{
  "n_layer": 10,
  "d_model": 512,
  "n_experts": 16,
  "experts_per_token": 3,
  "d_expert": 96,
  "d_shared_expert": 0,
  "activation": "swiglu",
  "moe_layers": [0, 1, 2, 3, 4, 5, 6, 7, 8, 9],
  "router_score": "softmax",
  "normalize_top_k": false,
  "routed_scale": 1.0,
  "balance_loss": 0.0197,
  "balance_bias": false,
  "init_std_router": 0.0162,
  "lr_router": 0.000338,
  "n_head": 8,
  "n_kv_head": 4,
  "head_dim": 64,
  "vocab_size": 32768,
  "norm": "rmsnorm",
  "norm_place": "pre",
  "norm_eps": 1e-05,
  "positions": "rope",
  "rope_base": 37300.0,
  "rope_fraction": 1.0,
  "qk_norm": false,
  "attn_scale": 0.125,
  "tie_embeddings": false,
  "parallel_block": false,
  "init": "normal",
  "init_std_qkv": 0.0219,
  "init_std_o": 0.0,
  "init_std_up": 0.0219,
  "init_std_down": 0.0,
  "optimizer": "muon_variant",
  "lr": 0.00603,
  "lr_mult_o": 2.0,
  "beta1": 0.95,
  "lr_head": 0.00534,
  "grad_clip": 0.5,
  "warmup_steps": 200,
  "schedule": "wsd",
  "decay_fraction": 0.83,
  "decay_shape": "linear",
  "final_lr_fraction": 0.05,
  "batch_tokens": [32768, 65536, 98304],
  "seq_len": 512,
  "doc_mask": true,
  "train_tokens": 500400000,
  "steps": 7850,
  "dataset": "wikipedia_en"
}
Below are experts of layer 2 (counted from 0) of a mixture-of-experts language model. Rows are named router (the router's row for the expert), gate (a neuron's input weights, with its number), up (a neuron's input weights, with its number) and show model dimensions 0-63. Each number is 500 + 50 x the weight over its row's rms, rounded and kept within 0 to 999. Numbers have three digits each.
After each expert's rows: a language model's description of what the expert responds to. This comes from a sample of Wikipedia text that the model never trained on.

# expert 1
router:458560472539442536477426480507476520479508484509492448526494475355523415541566495486535526488582509515564445620564451515549460549459454515443510423460513471401410434497518470514447469567479499
gate5:568491483478513584513532488513484540481453580441480573571477425529532505559550535525463510499553492498552455536537420488468554486561487517483548411543601462514583479515517531525516525536557528
up5:562518568554469493473533553474513450562449532514590473482615447418463493457488524569463515444476548555470438455471493473504588505554543466510484503525459421490614412519518541501596480548478518
gate6:504458518533504487495417436465571562475460495463521459473488455501447569535484507474413471514570502433541477534494525526549575563472504466494492548418521583476507564563494438549505536496531398
up6:502533530485493531495530581522389461625413534490616482422468580482499506474396478544514504475502458494483486577531483554471497440480545422503496521495510418539549484515520501540527430477525452
gate7:506532567434524491448453567519455462581514446457570520473537478446430584523523529588498551453525534485525520563475486478462516571504475392448454485472543470465419558438532581481511467491526518
up7:442425455467556448564560518455533501465452514575506505457508525469481544487402581521443531469457510531508519520514618568509587531567514496530609509471565567518466566475495544467488502531577472
It responds to: Word-ending suffix pieces. Final subword pieces that close a word, mainly suffixes such as -ation, -ology, -ness, -ary, -ous, -ory.

# expert 3
router:518445490454589468451513501460464538560416546535537522468484384435505405529518439523503582437498405478557542496514501538510484493445555528487499529416519560481466607580429407480439497493478524
gate5:490520467514560493520577462526561450605469439592520528553570471531383452446483554448526519549460490491579607430480563517385564503564509455478607446525524517524499488479501467479484454478498459
up5:517463435492358466471537574564512457565526603507527504467439477521472439476492522462542579482507492425460412540485556587529390504476492504516383567495481499460493526625572420515413462509570490
gate6:508542534490580534472499421585523495500518548471611567511517414517500459465473511478498466477545510474624533582480526489496460475497523541526523519385381451586485506582486533453452476456525511
up6:499460464492504519511530476463598471431504498448462433522502469448442420382444526434439529398501505484476577420584484497506420498525479463502343605529551408523501541463535507506611473470509523
gate7:460606576475549396589502528558520434451506583574506449493499440444479437526535571428497458497515516463534453446470443560453495552499485517568526452486495476566531505638491528592552486537490464
up7:510542522482454486475451446465615444577487467467503498544450441468536530458523416523524520557420475515425617501592555455496417528415458497603519460429600516488509535524522440453528468473488522
It responds to: Proper-name fragments. Pieces inside foreign or transliterated personal names in sports tables and lists, e.g. Iordănescu, Tauziat, Ariyasu, plus American place names.

# expert 15
router:590462571585397501500501447483526465454460450452557462460540599590457473482444500453483432593506493576449514488480541511540490482489536506457448563486445475528541445472513523518548486524494579
gate5:477495477463526470435555458545512415483552510449525647520532511473416517527491555569471603569461518570457589399555514593502601530538456583435544533456444458466448502468545473577506489492528468
up5:501457429517532387493463489536487441498477479534424563463508459504477451549524535500575511571544522550513440489504407538491529518504585451479486548491534492562504551492406471461500497536525516
gate6:487488561550475525489475412477559420464434494476449472465451494467546546445442604505502526484529524530461420489486454515510507509543516425458432479422560445584519556487493449511466465510552572
up6:550436570553490491434527428511547548477396459554497509431472492471478492487450462505531472573462520516401542516463536491449506463468445559521532562493489426478502541534404451497514468502547417
gate7:507402506522480425452496531498465515487453442569541568433463548562394471549416487500436509464477537478438552585541470484451521518577503625477461500566544491483554535437562495507518536522521499
up7:550485460443401436414485511428500472588529507507578446494444547468499530530505494533509537523508561400606454549456496516528565546496452493536533431599447504549486520502538461563476474486492525
It responds to: Technical word pieces, digits. Mid-word pieces in scientific or technical prose such as ion, ling, flix, and digits in years, stats and citations.

# expert 9
router:509456500408531440454492511497491448566480520485515506489459589540517510492365431575488502437499463472559438627582435519496536423456567555472457559447432495558524513446458516375561532432601453
gate5:548400507567487398466469441512541526439408532516477465556434393480490411547363513512602425477536460383475533549497571424525608483571388561461582488407511522429502477531529411493480478518514451
up5:484468517499536416518535444501472476395458550484539521534407457522559516642434502538611558438498557523556516534486499574521541481444482414496467551447556521509498397485517552451610450560483500
gate6:527478516410541532417530601567469526506392477498620499644595471505449466585506462479565581473603474485485490542474419471483521583436527520497479424469447533477516476489508486491361593528552479
up6:472546532510444468570586383510524446474523520583498474450471484531494494488405478433539523533463496448477489490515464522565424599475468604502515522467498392590472554482539496501464548512427456
gate7:504469480518462465471448488423621554489577505532546536420395479395471532438495571596489417397491379469433503497477507507578521557540500510455532429385523490545485493450511531422414469445437523
up7:462568575579474588460476463488525495605521436368596513461431483348547486446509498577442455485479513496486481466586526450471517498534511460511424537575565525505495453559419545476522524450431571
It responds to: Digits in coordinates and scores. Digits inside coordinates, decimals and table scores, plus odd consonant pieces like g in Ngabirano and chess moves such as Ng6.

# expert 6
router:558570542476514519486441513539530561472420508445564480542448504454558449557502564479507581497554473505629551437571368505438519418500486527473491490499531497467438425547463554540558513535578514
gate5:502450457465451604487454465454580453487489544553523445536471491534499560560438556552459498473436568441495503413570502565498467538556538585572520493585490447480517547535507551432478482458538406
up5:455418548431534500452523544527483473548473515562470473470531457585470452492553525493505491490479474557438557444567530511431469501542502412459521569524589518507488500429566559478545542550502511
gate6:530512482506585475530418595484410491399450604530541508500442529588431456537481541500545487503510481488544511553470547547529612442494499453446410571521493447555554447548554531465625586579528572
up6:522509536470497503518477467484431540562532502484535516518565478501545470474509482510468588460446582454455522529451428525501453498474533507541564460443500547541542446438509503564534469455540449
gate7:537512484511521510561455507483480485479569509520520566476407515489472542562526518509465465486497470489481476504453536537440467470523467551490505479538480478541498582510513464438482563481552507
up7:445525500472442479633485584471495487538494560432526640515509470507469494423512492511557512434484574572540522564467491606503481512519448448447500488504573463453435547521607545493514497552406567
It responds to: Mid-word pieces in foreign names. Single letters and short pieces inside foreign names and place names, like V-i-ñolas and Pozz-u-oli, plus closing quotes, parentheses and coordinate markers.

# expert 4
router:534617532503558525483401533494379520595540503600417510425432493494559471533508495412478524510528442471456426641421523535445437536440520457587460627541437485467579576564532519459466500579463498
gate5:546450559567507491585406506574524562458459518496551518538597465481484513493426506401589453520531511499428507557469519462509558497429559541534590449529546470528554555520653546417428515470439507
up5:555518508538467477542567540481529440519448508495524527457534574443541555513476595504435530559506462614553519543569357543488611485510561449445508517566546449483498448426470448456481470415382556
gate6:467525601478570559537392447499454510475480567532440460527566496546495508526541431466485534483529530471587467600538424491508469440495522455537491544594434483404491566501499423503392481457517544
up6:551537363489541487464559440401548466479619502438492470442393489566426535416456429461433553437500508511429470485499454497441442577453446499471436539501520422498585465476524443474462535518513498
gate7:508502565497539444460441534489501419516428480444522477561493514481487524631511469440486579533497518461466503627505560531534517417474502548518446470576487469558555515450579534409467541466537514
up7:495479467498436500540512521489541496455487445504489516522493564517458508458475504491452609583481409531500530527508568470482591494556440566518441500491545547450513534441528450571518597483534488
It responds to: Head nouns of noun phrases. Nouns closing a noun phrase after the, a or 's, often institutional, like station, team, States, School, Church, Congress, work.

# expert 11
router:498640409539566511491550538416539573507610512528486579516575496516511426435558483417478516514498471498491424442447555498521537455493472386526511496540504531469446512457495586516451518552497530
gate6:475562430532529549407450499485445520476413493519511531461408470510533569450568535580421565535596399483511308514421453578528528452467563466434504600536453498424465561476482545473490480489481490
up6:373519518614488493613535623492563543467521534481481458496521471580440476453512590498516367532570474554561512552521526517472493453533495417461410509482404547527455428477493553636454505490489574
gate7:520480495604484438484430502494433459510527438499506441456477526481630590497555394447486503524487484480551471483441506530385462541443535423568509492461508489515511520517559518529538435521463470
up7:419556468486421515558526502486554441484515510415535491440528383477500507417535532509561533467484603490465443470559397516496499485479398468485414463528611621582473406553547519481464452546547457
gate8:522464542478456475503537457445479535502471570499409574478485619594496456438554507515528447484472546479478502459482382464454531569527446524499516494556515474559536446400529440518438565449398521
up8:549388442476491548441500450463452425445556441508536572564396417534495476516544524507468435542495561571424457492481414450470436494481591558491456518476550398492521539539484456559472577480394540
It responds to: Commas and clause connectors. Commas, opening parentheses, and, which and who that join clauses or list items, e.g. after place names, dates and years.

# expert 10
router:602529569443405486454502464492510386547489440511522489496496519516532586502359486506423455475514600552550490466585422502491557513505575495551542528463506491550475448516412538522604416425505518
gate5:601473482482533469553508506529497524454513464405459504374486529484533526497468472511459480449512519494571409494512520456506578405593599495502452495511430467495516441467516512437456551458564566
up5:439468408569484526536530530492473521501606514410585569553545518485472416472497505491521545553442512498459572487471530566507547391483528622484487450570512470520476544484530511468622467444471475
gate6:543570603520402404491465429593531470454414567479464538484605466505486479542474551449573495499469569466410513488549466490459520554529471487453507547522370538462540574416489482490499564538514539
up6:535499462568540489485510481442397524464474500431590594529538504449511411489652573408400486480565476470568425462476407582377512475558471570469450550447432547526514576455496428484460527498363423
gate7:438473480574477470557554441472541507533482570466515542551500476487472490522357485518480516492536500502501464515509443541490471563458459425474499485560580488527521451515537534505407585544412531
up7:380554452548561440477549470483467496490582548464395525480525502586387465533458442465475454437582533572502495430408482547458467511421479513497503565497470547480485436438545478501476518582568593
It responds to: Spaces before numbers. Bare spaces and digits before numbers in tables, years and lists, as in In 1984 or District 36, plus name-initial syllables like Raj and Pat.

# expert 0
router:413554530548562475591487563531543611418445478495510599571616480560475538466453571428564493491432539517527531486379495476464550508484506563502573482569437465536509469420483468510412526433480587
gate5:475531510522455451580497539509430473423501521430524477524489553529515534502496513521532563478519454572540547471497501516481515526549465456408448518482597513496411427443488521417540524539632600
up5:477457395440564478540553632546488473424479545489441534492520487446492507548518496464478590457447413511464457493511570497489452560546468538529543569465462456525589454532452461502547513497473510
gate6:414575530548523465542464495499485433443484488549573432478439554495456461484527527464528524460524567523577478440538512492473435506484516522537515512562507524563482520426459556525491430505467548
up6:516460633598564480600527524404430509508580467471517540502506464587478568526532512442504478540470536441560386443489487529433621479443523457479478490466437500488476514504537458530512498480495573
gate7:505451500583518576579527587495512436478556518422550523479488465502521528469431565447555472364450525565489483522482508468455481524512571499480534561413392454445560523511513540503498576485435604
up7:530397503581492529543565603465509595413507485437542458531503566508568452466384402534476532485438546522514490534506514501427478433510545564501431496406423579469536511427457441449500505525446470
It responds to: Function words in sports narrative. Prepositions, conjunctions and determiners in game and season narratives, such as that, as, after, out, because, often starting phrases.

# expert 13
router:504512522558518474570561466536411495502481516504513460485498518457519510480564408482485486483500474493528448456500528514477486545584522410500570446514546493440425459495469428505498498482440546
gate5:430524525454493369460496520470550517509495558468567452484521537513469463497512437448558535582515472477409529490544552496426437544562591514421485577591497517480471486452398468543527471479543482
up5:435384505578441531466492542528482497441484507384567472410525600507545567482476460551491469498504501540490541517471465540435569492550553499551458485436506441565552495531503434479536511496463538
gate6:513591569466472531561525462502501543521526423505567503503536488499514499497581499496568525512574539532446492568481547557477507538458552440446531494514557545572399511547444563463529493553481490
up6:495389485491476498481548472499478497514479485477507511475505592380494550393583533509564459489577479551580526458505529454512588581514494524473577508539506585384418568540421558573575392574458547
gate7:540524527549389459558490452526495454543497564569560617552585437501436480524506537465408492442436517577503570429473531555506495537631518506516475519462589464489455461577516467548532464537573553
up7:411502477514522518441500515532471472514466564510466453413553461535540486562550487542500585497445518515543508574525439533479468479506417470476435488487531408442497533486571612482502474409538435
It responds to: List dashes and year digits. Line-initial list dashes in infoboxes and cast lists, table pipes, and digits within years and large counts like 2004 or 209,714.

# expert 14
router:535426451513511543577571540530421549519489576559456484506535601488480498459548408584453418499454472567434488426484608474463586482472484516495557531565609501600554561470492416486462508518494428
gate6:476532504562517512563465515453494559426479504550611506483457510590438465493480598446480474446535534454444458528456489483544521601472562450432521480540475468634513525455536523459436564464476573
up6:528465558499496522480457550497490578515537530530438506502532449496493591426440462526563443477474510478502467535464631556547539450505459446568441528500531602488422540488563496401444486435546505
gate7:500480604563527470467493489413575573526490543468478381556548527508459525571534471457555472600580471531529495449545522513519547484510477468424575561480450354572519354368489485496459520469578541
up7:514485609526383524547511448528485401505509502502514571465508531390439517523567505479494438561490459500447521457485448500442577484446554463447541490508488510533502484485446530505397437468482487
gate8:562521496450420576499501471502508436537564500528511504466484497520529526522530487544503557474467489573510488498521529450484522495520581560482497508512541471433474493484510498445514560479519591
up8:543512404532486487617436492458554453495478502453541531500494503541475506460554548499532474447531582517579491446478559442559493528484460379477559495420463538505502557505516502533475432548566431
It responds to: Colons after infobox labels. Colons ending infobox field labels like LCCN:, Salary:, Order:, Coordinates:, plus table pipes and the after prepositions in prose.

# expert 12
router:509499456476521536488524468466500457465569490590423555464431486588505578485523532484443429527482479512445453514414424520533470507450555529446516535634453517521541557458473476498467530513474486
gate5:477620564535541646443541555433455583502531495497503604509475581470478499427544527526477505522482454460426469532384546473504404465537522464559517529531402540549455470594551580525454488497493460
up5:484541522561546508471586518459419512454490489485537535429484369521552521520504483569452516544545509557494528439544457516424552564453560526536485502436517562516580572522423454493548500497517464
gate6:562544538624588473581415462557509475457516444545481568542422553536490547491463554470387478399581411520558536474408479371512492523473545565443559467560389430464441591467462521530509460421559484
up6:464585559375397596505500494473556551418478567472442473564419507467537524414384427538536488481487499505486494555600405460470567520542434453466561479591444512491561469566507477553460444490545526
gate7:535519485539459473558482486522552540486550534465458598523539388511537507481593487535521471493482419508487473540474486470518469558482483482531418438498493506495632506562550452441510457457553518
up7:515472472497520460488490627549479437542489427609511524459602551564484586562509538410549553415462460538518560488427394487449457602546417469456558519596426458507428481526539482532514557452621507
It responds to: Infobox and census fields. Words in infoboxes, coordinates, census and election data, like conducted by Statistics Canada, Country:, Rank:, °N, °W, and slash separators.